Experts of a small language model: a shared expert of 64 neurons, a variant of Adam for the experts.
Below are experts of layer 5 (counted from 0) of a mixture-of-experts language model. Rows are named router (the router's row for the expert), gate (a neuron's input weights, with its number), up (a neuron's input weights, with its number) and show model dimensions 0-63. Each number is 128 + 32 x the weight over its row's rms, rounded and kept within 0 to 255. Numbers have three digits each.
After each expert's rows: "gets" lists some tokens that make up at least twice as much of what it gets as of all text; "mostly gets" lists some tokens that are sent to it at least half of the time. This comes from a sample of Wikipedia text that the model never trained on. Tokens count by the router's weight.

# expert 137
router:163137182186066096133101134142109123158081065102098061141132071142099126139105158140174166127124146157096058121151115102110124117138086110144168120106077072124188073105141118162168102144069100
gate0:100153189114122123116181106117152166175088096093104074116104184087132173093126132127068187168112122132163149133124178090121058105103072138158149089152108062122128198129119148191097169145159151
up0:101125132094091076135125104135150162124112156097123168122058157123126147059121117080077140167086106137098105141087161104167103159109109114086145112113112141123044171145073125178086172106075091
gate1:101158082158061104104082160186124063110121136165122137187163134122148114127190117161160161107102130146117148089174176152135100114100140111100154119092112125126184115070155142176089121147094058
up1:119130128148074131161148181199155121132129112144096123134164127176185132132157121125153125132109121160091138089139162146152163146151142081149126104066078152149102138103175119188109143148074139
gate2:179128134121145104129101070070135164153140187127140145098115125115178157131099089085076117183159157145056161173129141076103091066133118113097132169080102200190147155154106145157146112106111141
up2:123119129166140164131090171165126115109167088120162143115132146153105121134163151152155139097107082096204033106123129158182094139120149169164151107134170067131120076129151110104109130137099094
gate3:154122155175122107168162110150081121112111116057074078108160138131144171169101145130126113152134106188130107108112168111161100102142141116143092116098138129164176096120103070121093115064162142
up3:178156157051160160149104060133087128071124103124122095044112145139106180139080066119140076125082118054143157138122159148127146125181147161116140153096067130160155154150106098103178098189071057
gate4:166113123147127155060081109105187078114129138123119089142170095151119157105130149148110154137127099188117120167125124139126086103085153120177170148139097123154131133188166147114120127094121106
up4:138108137157122092166152110109110151071060152124087160141126118173180155164127104079126116114139176105155157082131142112138154109163074093065082092090158145153123094136137108124171117141092082
gate5:140135125155137094118151113147117153125097141087081122180129147128103142166113092125128123141155136107109156060096096126129154085085141107128186150094115093132133161151152132128105172144111118
up5:160164122128140154119116107153146147128128118132150142147151181159100093140084127129184099123136096135141154101099080154176113124129138144149188141086094117176095138159089112211099173122069103
gate6:164124093172166107116167144126160083145123161162062150172084073078109147139080130110104135141071118176067103126106084118172136142084121143129124126074094080098108096147143112136099147144102135
up6:104135123112155053145139113141152126169118081117166124109167111090110121072088137073152131155066127122127107112115087186139161164098160141084113089093172117099072168133134126141156161069106085
gets: "-", "om", "|", " m", "ag", "m"
mostly gets: " hp", "om", "/km^{2}", " Animalia", " Binomial", " °C"

# expert 17
router:140133130159085165185086132114078082091170086162088120159169113177060148112157198158127115109087145169080133064080141090179106136173115140167122117146126089137145100128148083176091085109130134
gate0:141129104118177183081154180153186104131079116091117149150101207094122082112146148053170126146094163142095139115099113121168134138192148100164158142121152144117107129116102125132078151129096137
up0:141107144131167046172088074094104168124142159132097102100159070127148143170085125176071132110159082068175139147150144155114127121076107116084133143123095137146162132171146132109154144139136089
gate1:167123194184164171130037139098131158120197145194173099130113138121177137101151178100111171123165107098146131141134114120089091174152149130102178091109140109133194128070095117097133075110127094
up1:154112191123100070134095092149115117181180106151124096161138104157130127086150137127106160144058098122132084154154104154075174136119150168141078072054108113060191136140130161147127202112106131
gate2:123140135104150081134088133130208110138130121151138188157079146167106119124129061148107154190115123145134072102205087180071095138177073160125127160095096067133153141117167131165123102121085138
up2:203103118173121100145105178115188102142126103135115094157156131104088110191111084132118118160144148172109133157132107135105117093182090138158093129081119122074135160138138041159195182140082149
gate3:156142130169115142144116153178161104129135105099088127154100077096161179109080135128157211111125133164108170120105139111142098145157130078184145150156137119085065070111146101128068088134056104
up3:162097153148126106114097112036064167204131085149180151147152138106125195108132150105156118167106174136140105159180118161091166090133205097123095049119112119109117146096045139177145147139183174
gate4:147130052137048126094147151186169104127114129157084075205163140118153115113133078142177110142153132129070113106107126144134140151209069066148124125139152095130141099195127145184093106209106201
up4:148188141117167158117163155073116158147102067064143145133105114169126174151110112107093061068172116090175123178143095104133170120104112184114110160176068168156138129148104089103083074079139124
gate5:159212151172121131099087137123139116157159151166124059179174112113124122131141151145122127110066117141100153182132112152095060112103117176102217163157162096134106104099141106175124153167110124
up5:137090091097129115139113183178153135145155122133172135127131160144156163167137101098126151158160198167124104098100165128155204133136130068122134122083070178081094144148120151125177186098150130
gate6:096129141125142140104159148125165162100117185096119104117068166143092133126048103165156099133080130166122088060069113107152125159131087098189170167122120183142127134168159125125128125089160094
up6:161223114168154116112147103070128153136111130176111096121077137146173122119066109156158143107145129170163081119082140084148111153143108103122138115166146120145182128136120155121130127080167160
gets: "am", "m", "im", "g", "ag", "od"
mostly gets: " Mag", " Kam", " Gam", " Vill", " Nag", " mathemat"

# expert 135
router:151140118084076119140170153144163168120182147147108060087165088152137102113081081086092116106110109182125117148073118162152187148095091149122102177097080129119122118152143174090143154153155162
gate0:115139151090108123076060146124125132129171128096072092119099097109096107118102163113140195097082153084150116150169132086128126129107108136107125077122115129116062166136143098137152149075130125
up0:139124138170134120139130211102135072144075118177135121111130101177152150157106101170132151120147146138162065084143149145165178160139120143127146098140128171121183069129137124086075121099152130
gate1:134153132084135156159124079201139098094113060118133121103202077137087089102056077146129093205114172093124101134151036075159103155173138142118133137129142109140147105128169092181142093109108111
up1:151173172158095120150100195093133149121177154106073155101129150135142175186166155127135114101180075188144088110101130166082166101138124153098123126130123147114125166151087137091091146161120144
gate2:048137112098164191113116097106135089169163095113172102142152176115143181144158125097080112132134196068116166139166138172174133111129106096095127180108134138107079094153153080147149137075103169
up2:096131090137127196196125123058148140106161166135084122133196156120153131144168147170166095156118174141085111134110043190149127109121107120130135161120138141085181122160191078185222112099097112
gate3:126097105103209085140080129142082134161127096137112176122117076082083103119158178158101138173143200129122172116092151161072118127149114134130125131083142099164131140164139117116096175142113090
up3:140130169086121114102112094146131128107147116181127139176126097170174142101133100160140107078173137111172139154109136119109072174152136130137228157119113129079140121077094101117095117223098139
gate4:144124134145074092127116111129067179174121125131157107122132149154120143099152130105126160139188078129143081144181170094105168187071089157089161093162191135115157154125081131166091068118171139
up4:102067133133205119095128143111139086180088099093156113152122097138083114103073101076185142140100212119133203111125115131138100077148149052094067139127083094121097151124150107124182129103101065
gate5:128119151089154161126158188207122094131134151158113135180147116077194115087095133121136090163128130168079089189148097238160128100116107130155107164117095101157142127130184078156137093123106157
up5:192143131148106164134130150050157140127131078127133155112176140109118130134082060120119145100091143080114179091165139085071155121093144095178147112106173164129122163144148105113109145059156080
gate6:082113082122114148107123112174124086121136109111104195106148111136113100129105145075157112168137125080106069132114117071175101129115119172108144143150111155065113114191138109184175086092094150
up6:111086074139104128096129142140144131126113121108106125060095118144146111178108135061137138160124112037115088130092155104185089115128145158114141144126104126113120108206141091132133083089158159
gets: " of", " by", " in", " with", " from", " for"
mostly gets: " wrote", " using", " won", " founded", " create", " signed"

# expert 166
router:112190096161083176085154141152128090116061167133112098182113167110137154147098131173096187081115115116153155128103168147163169132183114093087142120112095131113128065090185146115197160157152096
gate0:107128163120088202091109082122171168128133102150143075091115125124131089160123134105152179148123152093132100098157152054166154143163181081110092077121108071132166104144169072143125080118102126
up0:108090120151158127085078124185136152116173130118205116176085175128163117129113164130096125094159183142147145158150098085162171078152167144156192162153162090144126145102156159110117104090094149
gate1:173103124133085083148135168109190054165108103104135137189099122076138185111134136155183118155131154203071090129154051141158133140147156109121121093167132164119135148082090148154157125150114129
up1:113199088104118118138142120102137120077148113147117168085119124124130109129102152114129128080153136056080161106101133123099173135152178125149121133096081181098115110169195089144089121110085160
gate2:060169135079100134156160132183174116157159104192116088126129102178209124143119133168068102111107151128124055121166139122120109143157140133058051097084129148078114086159204142127177161110068058
up2:103089234186152133111090104116098132145169121081116103111182133129145127111161113097147060127130098098132166150183149128142173088171111130141133134129144098103134160108090108093118117126093149
gate3:072143105135128105134139113150144112101122161093100127123157112141098181132134164097148105110130124099138137112120182159146119115134132101165069078077114176127137091112092169158198153118119127
up3:157131122082109204087071143090130116146057080132105079104103080101150097114153158145146113127191147138146106125165098124086098089121117179139105147176148055171131103085187093163113144071188133
gate4:126136138140151168135149159150176124139122164084151110101106122138100172146093143159141122121132158109151172120130159156135095082210123083110138150077094110131094161144126148173136152122152109
up4:108120121105180125120137146178177076168088133154132143099144115154183119146132156179111112093143146122124152121137128080164104117171124140115121102091148152152097173042086092189129098182134158
gate5:139135115146123034150152105085115119131081114157114123126136105143189204109158170126125191149066128121134147109114109216135161098089148093096119119158117073095173080074127121154171098119132126
up5:122094086074166090159107104127091194141147155116159123156118133195141146125099118123106111162104106095163152090161186120217142101135068083138098111126125160126074117125143132157175128133066186
gate6:124140162117049152102147135168116120110123177152095119139140118164093084133092177118105156143218136098113122109135180051159131124130156091185166151115086090110106148117136179169142195086162129
up6:118097130126169145185047153114115136103104149123141118077112075142107061167150138096124127183119149145125155126122078165130098141147153158062127133064148139127115099148163112073128077167137136
gets: " on", " |", " On", "On", " with", " his"
mostly gets: "On", " On", " Animalia", " hom", " on", " foot"

# expert 56
router:095108158117099135160098100130139097158115067116098126083151086110071154160128161100178142091075178089153100174161115097110184103175156110134089065180174145081151124092151075130144065101090134
gate0:087145120107145127136103104111079130156112144119141160132093148131108155088076174128164125084107171158165120091105116138101120118145162136126126097167114178143141074115121122170103110164106096
up0:154125116088129167169141123103176092144107156107133167158078153177160140085039148116119128104080133069150101095118125163126125166179143109156151089130119187135120128120178191131084140147122124
gate1:110108096153113057104092172126135131161118150097082116141160172085094136177183169075091131131161188104153129155136118147158122108157151108150189131182091082145124114143150130138190158104097130
up1:122121186113169109092174093085159162132098203194156115131061117150152087128098070132147103105117101110093112119128082107055151088151117158154126135109160138140120143150059155116078105113122085
gate2:173127140079151059149087060137148111107168173138148132083139133119093166118148088085202134067109126077096110150174097108146199117147081149136159160196162161097123091093147089147137093124153133
up2:111118162190162070130161117104116111148172141083124086175160129091075117163142071160114122115173138112125122161100132142112137081112104141160129120153124108171134144082163054186145138161195160
gate3:187149069126157052091131134128169132106175137160147156140176134066170046147136124059102181086074104081128138123177078096141121162118139181051111185091115167114082176112146101129133112089115111
up3:202188094130148069122113125130116104115138136156142178117166137114162063157113118062133145069084095088118148117151077085134126155106156194086066192119121135084129125121180118179110073121100080
gate4:115188193138116103085106124105159134111085133164097075131174065075139123151170087146173104112112115163102129086202103145161151129089107125126125124153159117127205180141148136143177134126140079
up4:147104110116143074120108099173130168159160135112115153126105142151144166089165105113167189143101180125079059128133121145122135165138147091079125174172164085100141182122162105125182109127095186
gate5:110122116092127162167120137077120125124141026116123105196159111144170121090143144168158165081131133184096157085174082135085102151150091134094112144182107084194124117078082123192142102131164164
up5:101136115111160143132059188147135175140125068122177139099124078138159141110081153150144153107157097100084154135152070124139144107140119155144135163150130110196144072076132120139087109141134148
gate6:128160121115183141128110192166110127142106105156089114118147155168182140142171137071148093160209111048142103112126151147116141152103114142120135124167151076167116112124101084082134074110073104
up6:128168100086129175088063129117113107156097144152134165144114165111139133135140135120176092132116056090141158115121119158131063127081082081163102150104106096107132137155059090087123081155112098
gets: "n", " V", " M", "v", "g", "m"
mostly gets: " V", "р", "л", " Abd", " Alb", "м"

# expert 9
router:122130161116133133068094141105102112126121162112093178125173135131104159095169073132109125149165049123059118077119121175138066139140102134076097143083075088174180135167117170081092213077113088
gate0:056130166138102148172136150108138128091079117139134119182135095182073098170135132148166095131133098084182176127129109124134080172121098133111153073183110126129169115074197161150072092122071096
up0:121113119142091133152155159096160130125129203147133105161144133160111076137140123180132175121116085183174151157123133069157100156127150104181163176106159125093129103108153164135061129181053129
gate1:124129150181133147141203114119150118120094184114150129037162138086157125113064156107127188143114144108101106118107197050118133154088115152128102117042144156144150142120122109170119166165126094
up1:175157125075174087102124172138147173098100139101134155124130146128096205121119111095113131105111083099101158094144116062087149157186114196084135129088187111131145146169131149112111115181124104
gate2:114111091160114095135132185132093175169145116159165082187098165157117101110122083191136128120189111199132116057169160147196120171118135070098146156133126084104116090096127114099083156118138121
up2:107110169141114152120125119147139109171184117078121177147112101121135082116124175122182146133080144110130103101125144070153072179142112154109143115133140091150122155133111184116149106159105117
gate3:100102042115105111099141179125148145121079198186157113142132148147116086056146071182146160142112125156101075127159120118124110175119159113158086176120123118142169086124157144088097045077089188
up3:131181146113126184091136148119118178156069151141130169119143124115103196108168072121090108129137096125103154114139124174189083158110137112101071106095173129135146122146131127108132093058186134
gate4:122125149106180139099113140157162131129105121144075192132142142081132096152161097143114077149089129148160146181108121183134089091105194161132136152168205154185187113089107107138079137097114147
up4:151176133137116120152149083076067109186115127077160076086142090125071128110076196099133168089136154126168119086130129075140178084137107138120120105126040110098119126115101149137166133163156051
gate5:038099134123087104104137161144159119096134124146150051166134186149134059067113098118168141108133145097159063086109084117105177120099125113138110198111092117141109109096095146086115088122100124
up5:085141166154140187101078176101085125171118059134143117120099152149102156130115165102134108083169103083132145056147141124156115128117119142081141079165115133124130139126136144133118103132203104
gate6:118121093153135072150088146151138114147111118089145058086065120103142101112135155087171104099123135153122117083127089142115175116149145120131116173107130138127051077095124153215191129104084129
up6:132152167103169173105149125101091095127129115177113208176177142131096169112147113151104160141103141135150112155118193098157094167109131117126146100178149121110196170179111095042086138150149128
gets: "s", ")", "\"", "ers", "es", "ies"
mostly gets: "ations", " students", " games", " teams", " Awards", " events"